config.yaml
n_layer: 9
d_model: 160
n_experts: 96
experts_per_token: 3
d_expert: 64
d_shared_expert: 64
activation: "swiglu"
moe_layers: [0, 1, 2, 3, 4, 5, 6, 7, 8]
router_score: "softmax"
normalize_top_k: true
routed_scale: 1.5
balance_loss: 0.000433
balance_bias: true
router_noise: 0.05
router_logit_norm: 1.5
router_bias: true
shared_expert_gate: true
init_std_router: 0.022
lr_router: 0.00101
n_head: 10
n_kv_head: 5
head_dim: 32
vocab_size: 2048
norm: "rmsnorm"
norm_place: "pre"
norm_eps: 1e-05
positions: "rope"
rope_base: 10000.0
rope_fraction: 1.0
qk_norm: false
attn_scale: 0.177
tie_embeddings: false
parallel_block: true
init: "normal"
init_std_qkv: 0.0309
init_std_o: 0.00516
init_std_up: 0.0309
init_std_down: 0.00471
optimizer: "soap_variant"
lr: 0.00785
beta1: 0.95
beta2: 0.99
weight_decay: 0.067
lr_head: 0.0127
grad_clip: 0.5
warmup_steps: 200
schedule: "wsd"
decay_fraction: 0.943
decay_shape: "linear"
final_lr_fraction: 0.0
batch_tokens: 131072
seq_len: 1024
doc_mask: false
train_tokens: 341900000
steps: 2609
dataset: "wikipedia_en"
Below are experts of layer 4 (counted from 0) of a mixture-of-experts language model. Rows are named router (the router's row for the expert), down (a neuron's output weights, with its number) and show model dimensions 0-159. Each number is 128 + 24 x the weight over its row's rms, rounded and kept within 0 to 255. Numbers have three digits each.
Before each expert's rows: "comes before" lists some tokens at least twice as common just after its tokens as in all text. This comes from a sample of Wikipedia text that the model never trained on. Tokens count by the router's weight.

# expert 43
comes before: "ed", "ing", "s", "ers", "er", " of"
router:159125134112135139115121153099132145150138099155122105109166136151140087117125137136116109125180111133109151132103169105067159125095105145114158160164115124143120139110145112139111096132144129117086116150123165152104127124115076160127146119146119146153086160192093126147114139123111147130089148156140139138092115099117121115186106128091105142127127103117128131145143111116190170113147102107101099110117087143117126129153091124118115148082128150106153136154068126114108131182141090
down17:151149085140143073151131118098141121136135165135108139084127120133137132122076123091117198101091151177077112118151119128159159151110098138114138137136185161156133120124091113138175125116097112186136089136148103157124129094145127146074149131117157158135111096148122125117130098141166144157129123119163146131138122145144110134155111112119141097118129118119090117087107161096157126105146090107127151100137140159134084144117126118149128125111108147096161129110150126114160161129104157
down18:164129145144098125128091111128128104126101157121135137123090173126142123098094106159117069102193132132139150102081120115132166116110094101134101109138157147096098123113096087115151116132119100107106132125094183154128165177138172139112128149106135129158123122140124114123124151131122142147150121140126113122084136163139126126071121128124135174132123169120181157117135095131161093123117110144114078118106122140106096118144114125102124128073135078145088084111104126149104140103128142
down19:104084152184118164144118124131111140089176154097139128128131136133114145128106102097138109134134140118164128151159146052063148113118170131145102136147127134148138070120112109146128133102152124142086100138100114139136168126115054121124128124114124153144120134157125146145109149137120110142125158139119105139107045095111124126120120110085115122121103093095093153130126137133138142100141121137124115149163123133104126141140106153155116122133156144140134152169125080069111158159128145
down20:135138106176129098138135170113129184108151179115143127113148123157109137117147117179182134128137135107169083143147123145105145104120130108122113141141114094114116131124122139099148167164111127130116081098179083127113091141130166153067162126125091156157184135114127110148154164117151116133139153135119130149141126142143121142103121123120123151095168146152152135119155156142131170113119130085121138123123139139108090154127136108151146097093157157144163175152139120145126072127130093
down21:130099158142113157147150129155144113118091155135124116158147134126105120135140100120172145173114122116097137102111159149124121175167158123160142112151100118114136159095081148063106129158121133134122146152142088130112126130136106136139121117132129133123114153132131085140173119160104111108152154113129173151125102155144139133095135123133121130060140138163121158115123128157150124117071144153131116107090156169153116148115110117152123154148064102163104057104119132156150134092158144
down22:153130137176104129147176140118099118101107151160119127128133146137118130127162138090178097160158083120144146157142112138111140140096142070101142134132119093132171095104154078117158176179142165157113148109096159137128128131113118076094140139134148127145154091124124132174142126117131124101141137151129104113152150105115128162115162144152089139102129117129163113124162124134108171107119146076133133082120163160128155147131081141107118131164152123139089121120147097112168137112133141
down23:072146129173087141121124125119109159115107145135122133146097147137117154148145114122101121088146162115124109163190116100119160163159121173161093163133122142170118119095153159153159154141129098162149109106153096119105100124105134140095074142158114190115140118138125110141102149133135149125172111084133152143106131130132147108132115135111122148107097109157122133179097110095125111153165124129126119136145150145115114128150095121154199147149173104110148129124131127150173108118129120
down24:150074157073139125129090124102127136122137137110146152151099168162083141167101146123118059075113126132114090105135133133140128087153147161171131133098099124130136123121099125128160112141119132124124099122120126141104129169126125160138117153170172153115147159145104157130162119096138112142135135171107117102129127147154127122123156123162124139135132084150083134139151129145166154120127123076103115111119096133092093140107163165142155081093103150117127138071116106154118109146116145
down25:140167151197137139131101128119150128145114106110102133123113167166121113104109118134083092134138125084152118173151113127131086105105174110132100130150147114100126106147156092150093129112154135091165130135115108143135108177124153125149135131116123138151130171121122159130110135123114168148134179115120155141179165093129106095092162083079103133142094129134136132132164093096158134120152119104135096134130177159144155148160158118121134122122097145098134130116120121140086147151080134
down26:127119119130115152151117103150139122146126132109136111120097122156130097162089161118129164129098152044148158079060110145127161119093124113150124103143110132085171134087159109094131157130114162093146131120120168116148106147151104163122147148126130127115177166141112106099165109128125128083110140155116140086095131113144122113130142121119152151120154089132124136191128131109107115105103121096139131120101117115103104134137121114084098094086157156102086109138120121148136140160148121
down27:080152132142195113130102145136092111149150139116155126151130157138166137112182161094147145145142106132156134171143123130141137160113130116110093150089128107152080141121151093110160136142170139106139117141076132161083115132161149163130104117157150121132166161153137100159125134115128152123124097111135109069150097112143121129140143122154180160152138087086104120150111095096119128082135100106114109110156126177121161138113147139113117136137103117139146146138085159122129129140156133
down28:109113135137087091068152110153145106126112087108114121139096098135102156103114112120101106168152138098112124103171165128110148147136156150166148121099124121132100120106117098155118124099122078108094124167132128091143138144133122101085132146143127121148123149133094114112130128106137094169104085071131125104151108132105151167137128134126129128123138126146125175138117144169147097117164069127118121093154103175171123115110152144113169115148133160136122116113135149167096181131154162
down29:172125161150096113114122139114105123097121129116091132127076144113123109136119143129126131147108108107141139116135086143105105102143144086143095109085152135094133132126131164125134142154171094151163150152086124079151149076087126121135155132128140135170074161097118156134111127132154151112149143138091124152117106139138100129120123119159159162101102119142130161170105117110114147132143127112163165177116132163145103114132128110115167100165117115132102118110115079156162190080109134
down30:136178135129095109146153115130163115112134137131164134096110111075093138143136154123129138144169090147111143151111158121112120139088111069152129104143106097095141143117135152141132153086110146140110171105105103121113116105100122153120116119159101138122128121113105164084136134148098096098071112150079098153171153131112103094162135130125139165128140191104151144171111117136151128140120146148155115119112147101164131123141083111127136127097149115108132115096139177188138135144109102
down31:110130147105138139106151133122138143099156162130133097153144086153169146127131161116123137143155109137118117097169126110132140119158098108114179118130150131157161127137121158108091100147095116182161132133113128124138103118135115130157134093102160118123136134130107149114135158131132139150092154122167123136122133157055157195100146139186100133116135117139155113095144149144126186113150186193137154157112132145099145112144093128137124126115085132115150145074109132136115095148136111
down32:136141117114144099138124139154110107127118111079152135139112137127111152140149129093097084133113131150136116071176157153110139125189085101119143155151158078119123103167110133129133179077104075115133134100153071136110125141120153136096108084142134202153120152095092123120132132105089147132165104144100124150157126121132118130130139118142127109126135149093133130165133098124145093122116164115137124132138125104169128069104159145116174144120103104145150136124102134146137107120120104
down33:148105133149093160102155152188081133121116151130123122159126091104147137131135115120155162137087091105136098107195133118119126105105140122153127140145128154124081145103118163104102128089143148111119163098173112172096109162152128130124162101156131123089137132107143116150108135122143158149124112130135112136153142125110120114112129133126114149091122126115135176137043111113143081130163116132124131117101107168110139174096157106097143127127127158129125136070095144156129114144095103
down34:154152186100114129140162102137143161155151108095147141148151120095160145101127116150094124128094162144124118154142161159092121172152127133100159131197145128156150092102167121133121096153132140128145094082101132129139139119139128108109117130089120159138110105068117145113167128137114138162141138124136155176140158093100102132152166150153114112136164117112127113080102136117116102093166155121114138098157152135173127139100123138158112080104120113093143108124143139093105121111131137
down35:104112116092139124119096139112164106054141127154146071171175134150138157150084153096134087157114162127158100111122126126148122138119157160155132133111108109149155091108167125156083134098168101112124151134128142118141127110144122073135107091135118134085106136160103123133128112139123108133134133126132093158126157134128126116113123165107089101160168109134150117126121143110136105127122145136093144112117116136130114170073155076120121137111132121145106088107102139139094091180128093
down36:119156170085147153088127166116142120197119109101119151143151123132136089144118119123111139165148159058167093155143138176128143129104132125132147111158099107183106125103133163118083121118129108128185119146150124135129138139131136082111111141144123119101128102120134122109136151135146145151157085134079176138128138133130143115133100169132082151161156126127108143100103139124118170135156140148089143124129162176152113156115131164087112130116169160101153129141105141140126109131135148
down37:095154116117141128149216129108134129132122118121116127148102134149131115087119136125132072151154194133172105160158134121141138127083125137110140132080088100156114094125161141113164144145187134159150141103101134116111106141128139107133100143142143107148124114101129127108142134131120096159134106155100141127087171069117154176118101129109118109141125176139136133107131164148120145121110114119128119112134144146119116125131133158122108139182131144174147166148141089130105179142082141
down38:165158115160120130120128119090128117144144120093125076094126128147129118105178166143130109139148112133121121179132157150094116131171144123117148153149114129118130123116128130137133136112132099167119084124120154080090145103093109138148104139106127125107087083120146090151149129088116090146174122098126142131071092105124102179191159094119089121129130138111128160148191118147146127098119143091152106130112149152131109161130147101142124117160097093155137139152111140107137162154129150
down39:122143128072110091097117127117130106129152144151151136185101140143110129099134153152136131164096148187118119112138128085106157134109088118135101145135123120104139170145088104094145126164114124111155179135130140135106114085121137128149113109153114102149109124152121111114131140137102112121102121107155202058091109113105135139154096138160134152141100155149103182133100141110108124142129161162147108131115112118099135135118115096156093156098116177145174145110107116116133094144114128
down40:123113166176136110109113140122126097121114085127123138128139101101146096111111096118100123113132114123126113139116133138147164129125148114097179110132101146137115125178100135121154175145151157174151137111110123121108134124115126124080106128145105102157141081077167158130162146146148124072122114119149164099140166164109121147140120168150149089183141134091122099109149153118133154113118131161117109161100145112109140118153131121155175139115091107125164144096162139104171108145175088
down41:149112107155122129114144120110131093133128089110092094092125151143104138158100089119120103151120119147133135120135142095124123158135142110159138098116179170117140145156098118133158093142148116165081133114162109057135108136149097109091123175119145104134140102116084105152142146134141076126173119093132155139101144114101158105139139088097172102131161115129127151167134113121097099127146139108156098150098113142155107126114129102140147110147100143095134150146119052130111145152108145
down42:110131121107149127099125188164118109143094084106121133129145142112124078157153112125143136065115133115153146127161146127127121117115110129142146130133115127128127128148137163096094100131117119158141108079109140084140154127124175136146130160111133106124132161078128145124144142133127108126104133140114121127123110139115130139100099129109148114071149097116129095151135138141075146126110073148119153097102095163158104116112156198150102141160105111078135121151164177180133097087120152
down43:102134097150184105147118130140148110098132156099096115118108145109151105135115119105142084114128134172097111117125104168100110127084141138140106165114134135120142101108156115125122106154105137139150081132116147162073134144106139158121086120119159153115170127174130142149132121171110137115166095134112127113111119128082125103131190087110150121142153127120117128123142117157112137137157131097152132144162115152140147142161110160122109150109141127077140089159049100145127123135109071

# expert 21
comes before: "er", "ing", "et", "ed", "es", "en"
router:118099128135128156139116122153124060149135143129119124147117116161115160133111134151129113121077150149113143102127118163153124140118123100097103113116130143124075161128114102128112172139120136143112169158136146090120118139181132150156150125146110116098158108109117147122100159114134093172082094106169110131077102108137093165147163136115140169136095128135138093130090131082175122115138084121132085101099103127160072137113158126139138152104172125111103113117112083144140137153143129
down0:115099125091108117124139133132107136086131131191135105135100141160133142120130140088155147102143181164127146139105131123122124142137166144150110121111159125129103125103089147095118131150110156163162136145098173134105155101183124139143099154153201073070131100179150123136126138125153102088132113130158149104111117153119142166149145163114133117142146091107121125130141130146086129124172089133105124124112123153115115135178156138130093139122108115122133104181137104117120122112135083
down1:155143109122124146065136110119119094152119141101135163099176124185125170117127165130136095104051106174127140097109151155108110144163137136073102136148094126150121107143128111114143156141117103149140146110151124094160162072105095108157132114119161130132179131136110164128133088159140096144165103110134138140071118116140105111150118139133137129096129112120110134134144166097115145146133113094090140107131128092118114130123140094122116101134112149151122144151077116136127089124146113
down2:112133129146132184120123111149142125126132114144164139144137158154131157165095122141121119096133195138128126144119118095103087114122071113100089076156114114140143135158185160114158153116110130146143152143101125131132100139116139106136139124134111100146108149073166151093124119091130134134121119086098142095119127130115116103107098124120145152114110100160150089153105131143168133119145128117097149126096165104131150127174136104134134081159128123127140113133118073151152099176117059
down3:138129133106115075085148146104160147110124122118088090121112130130155136125112138130128139118146119112147158174078102114169114104131110126111128092104115120164100157162100172091145159137141119157133123108141137099122112091130182141040130132135159142173132146134139129160115118133122148133165101120172151131151137099141133140149154136171129105137161153122150088136190134154152120142112154104134090141116106125129116149119132114139135129162100101133171138122130119149165186091142104
down4:128109143114141178105094105131130099115103165147096146131104116193088141123117102089144126154107129109091126145057176157127115184120115086128139132148128153127165167146123099107143155122114149108101094150150154127116122137104111135122117132149100085094158147148130159184114132118109138109097149134166109120146110142092130158131169106107109066144146099133149147159133066124112127123130129096112136115122156114146134130114083120135114137130145118119083112118161124126151103113140151
down5:093165105153167096134104114162139157097117146054168121129122100142149094146169130150086145138134172135121138084135148141095158205116146129134145113119118138121106125141143134113089122130093152146175117107089153096134134131158113112143151116136089104148101117141147128120134088147130086130153130136099151095104159128115192104145135155121154122089140164150147151132131145123121080153180123141130111109140144120142143158139146135102123139096096127121118112147163112116135120128082144
down6:103117130141148098124100160157132136040124115127103132126109198085131119120145115109140115115158114086142119158098097136122136140143118094144126155147105136144104124129141130133156135084124138106077113155149123108141159091123143107122137095095160123150083134124128128123143133081152148116167167143139119175148106136136115109090164145148122164166123121145075118146110151136117114118077113092130112170144153125170098140120154151161142154188145132167136141124132095123120113109125134
down7:122151143153123112128168154132140148163093064102118164165153141108138169088095181122106129176120123137122104105119130137104149122132126134135135109123153122132149132117129139077151119136152142185061158140117155115107130140122111147127151122117168112079099159155105114120089100156160144155067111112132113135079096154123143155119087106134140127115139107138136078138143147165169122075101121113125134148143133157117127115166127124140158086129138164116123158130128133151103116142138119
down8:110118122143119124139111104124086155079107083158109091161122143146131106116131104140104110105086125137070122118118088133122172166114098127119165149147093144099153150180093130126094133124112105101101115150117114106150127110116083116089142127104114093117121137176185135134116109151160131127088162104150132157158132128113144117104114123149165158143149137130112124083124111118111097154137129091121108088153124152172123126072074131145105157125122143132104134155122117165115148157140098
down9:143152140100124127074123113124138111119098121151146101126167100110156144139112145123125090182200128134122117149151131144170115169141135123127173116159077154172109110110107130144125171116106147164168118133126136154140098113139102109127117126152109124088149104116149167142152097145119128127163137142090060156089118126159124142139076164171128133136139154069148126109132160114159137160111155106112145129082131098122122152115151117132100144137159098123138109145121149106114154139126112
down10:120141129163131151111151103139153134131115175137126114146089138171140120143121103152140133150124110123130151104109163103096143121138130091105132148098100084071163154105114123133161132104141123109127144129173110125155148146100138115154167139138112093133089121120093122139124163111060160168118108094123114134144142124124156103137073154141137111118115112130141134159158177101089116096152141135125151146159183105088088133135163115135090122121176102153124125125093192130153146141132143
down11:112105113118132154120110121119115140142153102103098181143162182130100115140135103117082103085127147120142135123107123118139100139150107131122142104123152149172148114154167115109149136108094164156074128129168179130126143135071133117148109149096136094157118141109089143133123146199156154152161123127151142132131139107151127088123122091103063105119102118098119114131118120153170125151145139112110107098131131122140121134104130168111135171138127130091180093078131122110107152098126124
down12:135089106131125127130108138119144108144142138112143101151128136078116130185151099076156102112122107121130135182174153142129176167115104121159089113157102159163122102159158098148094070118153119107075153146119112144141120107131133135060094152070116126142129139125120141137145132129091139100133142125156132118131113133083140154118113167130142092120154119112104151104134192108146141115119138136128172093123108102129092160111125109152126168135133159132130137136121105109173132126116134
down13:138106114176122136064114115166171135099125135122099175118140133154157123105115116136118108077140099118118140140107085152123159136134131140144073132080200110057174124132106111136128140139149131152118156089161112144135162155123113155136110125120126132139160163152126128140104088129121130092095135128159116132156133126141152118119120159125119130125096079141183138150125148131118165143149115120128096114126152073154145142105114106124111107111154117126140079119109144117084106147152104
down14:144130123159117125146127145180119079096114122101072154129094123167142160141143122129101127131155074146121149115112112079132115111114156162112118120143139139128137115159148125121140132088134085138150112137113146124131115113125115109143131126123151104134098177089162158158134126125152122181183083138126143150157102133118140097137146094139125167169068144127117134164161097104108103096102126179152105147161172132136125154168116116156136135129117146119157139139113136143150095155134071
down15:158167096130139115128125102110113102086118123098130116127150100140140131105097112091148117100122140156115070156159148184096087144115100127117125133136125135170149102134115153117126117140138119082151149100130106115070172119134148126108130145166102197111145100101115148122148162148144161132097117140147110086126133153151118092138116121103150112124110108148147134110086085128149157154154121149106141134137106118100091115165152110177097156132086121146125183143129160153111164135149131
down16:112126119057118159106139169072137118111141108134114111134118138131091137110123141133106127133120131162152131164161159140111152155125091160155138107158124105133143089102121098148080063173148144182115141100082108139106138161111078110133133151113089103147089089127127098137156159147132126173149131117147131138126144099106137152145148117100080124101160133128147151136132134142120139147101140128123092184084117158126116150108108138121138109122142114184149108139143121099114140159134114
down17:113104102128149120118132122114165131185118122102121123125146173126121122121139158108137165142139138093154124177108123182157112182161126137164160096177122122114124141110121144164126157120113107084098102137111122176115138145110125127120106166118143134139126117092134113135153136155109090135153148180153138167129174145139125158105157122111153097136128137133141125104126128178158153138063113129108117151157093096119114158094123141150116132123088095130147138122109137116151198179134119
down18:129166136087099136103126128116136121136090133176160133127111149074158169074137098143145113115157137133117113109155153117107160127127132107155156176154113129103090095121118066136125129169108092120101148144145095109158144164132113131154147142187097144130093107111125134129154125141120112103125146143128144142123117113127113120144110156113132157097140092130113086136105166156132060140126159107147162084072120107099096163129125106157112126115102151142126140126152116122153165156111146
down19:120118166125167141119163126154172097170172117113134126168097140095160107122126168107163120114129114108156139115086186159117123162147126127174159176118167080109157143122171083109142162149085139130112116097161123126175132128137118162116102125132113117109111145124138123139153151157160122153133144143126099120173123110123146165116106104139121110105116160071157114151170104117125187113109136144136132125113117135154140117150147124125131129103130167106149109120136114087118124105158158
down20:109161122172138143095108129117130150178170091117150147104117150112140097155101117143119131127105154126115137172103142096096099165114121131114148152160121151112096128144123153119124149110133119154098107134117102138122147141107192183140112165113094137153130128149103139126129174120170158127097156130183130133118128103146186083084102145104149158162111125106147145151102150118107092122150122111140138161099150140120150146104119095106105125095118150100166119141113103126178174152131121
down21:176151117155135151169122181121115121092148131094125128138158153104112090123105139113101112141167112140185146148113179109134134112148117099151121141154131122110137098139154122080085115164098177155077102139148122098141152097151142136143116139113119159155108159089149128161172154122128089148134146101107159094173146110115151119151160122118108106124123120111135106137124078106144172105142136089152154115124122146154157150088123118095121154103135150134135143113097150170129145142109121
down22:147131114168155121136114134095114152151119079113167120124144143147089130121143136133131117152117079121126151121101114162137138108133133152131123151097125140165179118121120184063182140138157138126180157081145101142096110111103091139105112096131145131134123151146121139142118121111132130171139108154141103104105174083100111117171129131116108131114143167148102119067163149100111137162120138135142090158135142105116121130115143154121161122140128119184120129151091106167110120102134077
down23:124110123153116156158142152153164122122123118147148140146130113136164151182102118110153143139114104103056100091130116142090147131147128137121154127117083158138102130110104090087174139132152134157131133110135118095128105147097148128144147156132158098151124156138134129116118172127175125116149108152108108104094150102147129116130115126102090153118157107121130110121117158144111081127149116135144135146106158127117151167102114150148132174046177132165152095142125111137088150151178157
down24:137103134110116165154172088156103144114126126132127124160139130169186115143115121145142140121121141159153114097160162112121167126125153148130104106130131097131100124149084129128142142153118096119120127081162163146120134094123110125127176129148146095127128137154150114166122126141115143164089142107169070110126144089104118132141162151191098162108116185139155128133115087127159136131125155131124109127161124115121152114103126127101151110135079142166188132098115101104106147153129077
down25:147113119113151120138149112147128146144113100092152100128134110117102113143115136158136122149123114087112101121146129150129111108142190142110194132151139115171101109120177158099140126115119170135104095097138152137118149105124106143166106168130144107146159138130171139098113163136117116112127143174145140142159115126121130108159181063107113151098177101133108128110137121148089111075107134152082127149164095152103132145133150117120118124130143100158108160126158149198134129143132096
down26:141110122148138121091150140077130105109133095113149139128148154123122105119139131128077121156143110151154069120137134116100111158111114144144162124084076105105090105153163158150157120074129165074124116108115154141128110101133139116143119151154131097137172118115110138124163131149127167098101124138120146131109148127139108138111090111117120147127149122159161110150148101139140118115176124163110132154101095126137131092149123140105128157149160165058175152152087130108083107163139111

# expert 2
comes before: " of", "s", "er", "ed", "ing", " and"
router:132135118114131103135127139141154110140124151169088138087117152114134100104090149124162156082158150132095143122091128148101157192091161143143153137110129129147139117141083103125090117109158120097098123167143162140149130144141120118145109161165127147091128107136123134089132137137124103152103135120129116121140120103125106126135083101088155155124106134107121128148116128121189105174123105140132132103164138164070094144143130106155080102095121143144168081145158144152089093145111163
down1:114200088094120168105148166140098130125121133089142108118078133132124113157132142156141168138101142160125129133143125145132102129128152150134121118129069142184114163131151105121144171156101124120103146144105131107142134149094129138123129108138132133088133091133148120134121124094139088161130103127175130129097111125151215177119133112163110099121139121149130073133095159099136148097129117124126155064104124157155101139100144114119119110162128125139156148141104122129108135151157137
down2:123142123133125091152142131134131123110127159149123152135090116128120125165123093146148131176125145172123075143149117153146094107172075125118121147099124125097103096094160112178133132143140166116182131106108127115097155152127132134136150108138105102115118128103117132136149131147167175138142169127133182140173189148081135126081145129134168140163100141113144121118111145086110139081103150100142103098123117119147109151118118123081125131120136132162155135117142124082140130150073103
down3:119139130124089132159099183122079102115138098144117119123171178114112090148127124168128140108153154147134124132157125143107128143098132105114153097190098066142126144127178138109089120104111138137113092152121166163147103107139141134132143133124106108097122079110126086124110106120118165142115150182125153117107153145145086091140154108112149120121122122108112145146116144126141129146095107105093140137108145198162144160122116099182121121113135130102146146131133104132147102096119165
down4:107151147125099119157139077176108135106121137123136071096168083139138150148146104144141132079119125093133123135141106167147148122131127124101116115172126131146141157113142159116136133131085069131137108114116151137115100119123111106123135139147148138129091156134141143145148117100144146145182134135116111176131101131143126134154101097142100147136094137109168098108092144154155155160089098117069177136131128145117131143179166129142139143176094133146165130112160076123150130121126085
down5:107122115111131118127128139151154141124101136145151123119118120157151121163105148141156108102174142139119121112133159171125156153125085134176183139155118110122119131122089094127093168151128125133147127129119130114114116155132169109103101110110111124110137091125120110150159201132129147171165109123136133108115140128103123171085153116107139131133109106140142105149131097142098105154113163151144135183130117104164095137140147075119084095134148074147158122105128129125105215120097124
down6:137148103129166137139127149113150110119128111180138127124147046111122108133141122132128129177161138156119156124141143120126098150142186140146144109111177130100111121120110137146136138154127120120116123130101158123100094144164163127176098143159132105107135121168134101163083119110118139132122108115159135087133121131112146099110137162141130161109142114158119128064087130148212149124135116126109122105145125144101128160143101152159089177103168127167131149171142135117115112151103132
down7:107146166153155150130109148115135126116126150070131125137132105143168144120159124155135148139109121131128170099111122142121111098130152115171109119114123154116136078140133132137119159094132130155106112118147135103095123121130103116108132105156136183135123164125079131140100111136125110170098151149161175118150103117100122094108165116146151142170102115134165089152168128121126146130111137141141103181084109136170110089125108153134113167175115156104096122158142085115119136044110126
down8:124139078113141157128161139098137124144159104096129087138121084130120138126126105116143101114125129180179067106164092117129180117133079120110102158128143137129113143110123096105106119148138133118133110120107131105158130109103113142131090112137111123149121112137150122102125113109072151132112111121145118110128167153164122091145104113131167109123074133118196124113113117138137135144123123101157129156078138108162111133113166135150087104146103065117097109106070103099120109120105139
down9:110137104093121129129116126109132116078121107128139160165128121097131144117172100136136104155102161162078147118164096110172106051120133142154122162113126178138120122126140096113125170119181121151115128138148129140121150130123100105107095149095113134127125095113158149128146139140126116170182114153097130112120131077087140141088176154091094149163118142102155141147114132136128111142141099152122118139098081134137128108128158112154151107075140104117096138159137121112156140145111162
down10:122111123101136128113179131128090121141123138153122195093149153131113123123146153079067128089076135072137136088133132164136135122156148133123098142137101110080125159129103121124152167126168128130149080134096136103126138098112144119118093142123193116141131133119171134099160141113155125145150107125105126155115157148160156191129132143172166124106129139126141125133139123131155098123093119130161087145134127134137103107072146137113146138111157112121093129129119136174144124114091132
down11:118109117142124112175134108102141158138087112162111145138099142081140126106136143117116155141151100099127175118099093149144131149107160107173121115132124145128154111096182127171131159180135134144101111145093134153095152128118129140140095129080144156120139169120097164135112137146068126133121118106109173093100176122124094121106124101103138121142142118145128076093123123122113119106126097110161118124131128138124152149139102146088095155120087144104076151100134079139114136173111141
down12:132113148133152114126098093162092149172117143124158134154112134131130068132140143086105123105098173141128164128087161134142059129117144132115119136145181112136150129084109161121092149087140110107148138153119113124073122094136113119151129106152150157131143121114171128137114136111127122111109149148122127125170143131127129121120181110157111135104128108094140148112090100128171113157086080127133119147118094170126110071143143134092098102128127099105130128106107122083120101081123112
down13:135108140141088120140142133144129132132088114159155087108115126124150161092105136143165160164146104133116144113101099131092147133140122109101118099108161108115066090112146147147158153129124123136103164148143107115138154107154119111122136136145119096085096156132160124120125073135152096140150152088089113116138106109122100144128080107113095094144112122144187111148185124128110126124148076143143159085172169138139133124119103102113117157125143128117076145155132099133100115131166167
down14:128093136132138138116119159119049186122152102137135096098151099100104172167156129110119088102105135157146118133144129143129132162154160159128111142127127158151107169114122112156169126154129169100111129168107156146151120117095147080144147099133124128105176121134123151110104141137131149121122103084131100117134115129154108158181095117123127115182134113124152109075112178122176155120168106129118147117165112096122131127121118103123166100115135111139106107111094120119151125149146140
down15:139144136145101128101171131138165112165120146153105104113136144080111126147151121129107102157146127107128126115079092150184115105127101108123168106077132133137082151135115183120160109099111161185118139136129128097138096092107109146148095119139151089130098122132117124171123104189128163125129176130144113104150106147078127141146125145112148165113156151144150122117138130120093166142116097105133138142138146129098095133115140168123165122151148166116120119104113124127167190128132118
down16:143153053180094119126123130111098107151072135141097140109124128106111101147102137126122141113121122139141113097138126155112121119124130135148129124132113127069131089167137114135097098115165125111163152134138090142118131114134115133148106116095084128141134096099128148115139139094141149147156163148121148112110168126145110107153168135092152112139142128162087133166175121162113113079120132138135181111114092133115113123087124174112127156118107074166089090098124085115105117139160112
down17:176131133143102138101139106139161132132148145135130132103156138125145109143090168131143161105103193139151119129152131098147094177129123169144157100119079118155147143077163085110188110134075084125155162127129140118121131159138147149119159134146145141138159093125147157110131133130127119052111178111132163130122129163140072158150124124142149117128115122122162116110113122103146110106111097149120161104169142137133128163120093134148140111141156120142090129152133133129114175123123129
down18:157138148094150121123133132107128157136125129107122092134161123116130128140141132131111088121126098125113137101164139114134112129211192156117183121135130143172167149115115167134141115090076149109124154168115139104109124119170074124157146123175153121152133138141116183138105090099135131164102141143113129119120090100087112083132137143114132148120136118148099110165131163157128165116168122128167101131072146151124135106131159129112110104114131125176119136163136123111134130151118157
down19:112129157116062134207113155142111086117127161118152124097131134153151140085148109127135105110135135141186104113131147117180129131140105146078106117170133107174120082096113170165140121116114107151158133108168145127106160113122118109103146079160115123112169144135132138145141114158143142135105123105116092105137174148088133125149146131111153112138111156108152107122128130112110161123119133158118134117132086173127137148098089114134121126106135133120152144082148151151168105116159108
down20:139156148133125144130103130118149164194145095098134097126155132135108129110110138113119101136130127118187147122138146117159124141117117109131109125168140067127113099117158157116097109148122159158128125093089131143156173147101118125144175128159130108121145170131182120138173129133119127086128113144136137143099153120115132143121110171180094157115149119168121138146147173157139124161138188143156114152153150112127119091148149124093100121156082143151137122115117156109142169101176146
down21:143154132107149134095196137113145110118121116119165156155131136141145142113102113126120138117152142142117124130148156143152142150146121158115172112156157132106163131128095123153113075119158135129150114171116112119132084109152123150114121115128154080098137108106134148119139153115163098106134079070119108153172159116112148112143122144127129120141102160116154139127121155116181091173164155117108171095152113087135057153085148095150131131147119103121130111116136156173103125092130148
down22:136092147120121077152119095141153090141171137125152116130140144163077129149146142113145128112102136094110103156152128140155143154136164155139130095086168108158120164103160133141152157134092121129126107149159148077118127119137162166133154151163125098138102128148169111110093122133115137151138161138108143150103168108135147109119117115165113149153095097135149178151112142112148146162121142190135120132134122092142158132146135161134120102109124155110144153132182165111136135106058133
down23:137106120136148183172088128094117163149123129130174115119113100113115100154127097115129149112136170144149118130144071137117151094162141118098120151117110119111107088140144134132184128087124143066178141136130113132133134105127140129116123134141114157181189134153192129124151133141140137125183135130152121155139099148113079142112048140140125146105137124129130102092122130113101112125147140136142134172158140144110106118165143120142140115116168129126105122126114092118169114127152102
down24:131120138155133108146136110156125132151138085125151082118142131146106158157159136121059088105147116199130141116165048141165133132130122144102122134142115121133130129106159129137164129161118096153131113147110165143105069161125167139137091157131137098125120107092131155141132156105097135116156130152136095113094133149112104151158119114130112109118076117166132129139152140118135145159101144121121105140175132069118102084144156114117134144137151125141146132098117162099134177117161131
down25:095113115115121144167161102150116108176089180136077135112118119119143127140135088116127109098110113154099124137118097102118161145120126144117145129134093142095098123125119152156168125113146169114105109111099117171134114135120065107101126116147193112132079147100135158133148121142114109135186158150107147138120116177156153108122113148112120141156131162142122141155097175155124123158141138118158135116097124150135149163141084160110136144092156122096107087112109126158165104117146100
down26:110138115100168149100145117110106166144149092104129104131146078101139182144112132118119130143091114183149125136136164145113142145149114129084148114118092123164175122125084129100140107134086184145120180106091130144124097137144157123138163125143115144146148133128164154131101118128120086120132133124145120098107111126138131136140157119171102130150128173134110089100118115096079122163122148135124128128108173111129133135105128147128133145092117103114152175139125180102110131188154078
down27:103147126133121119164112132113141140115108114119081140150100073150159118132069141111092164108099143098146128156158129140154131127136154156155122111144135151135136104107101120100123152124173156148142104080123109158126150147132138135131181122176131126094147124118145123116122078151151155101134099117111094114146141099139124120135071141126085155163135158104148074123187152162142097149155127111106109117117097097139093157145090154086137092142125180155112127115147122119112121128122101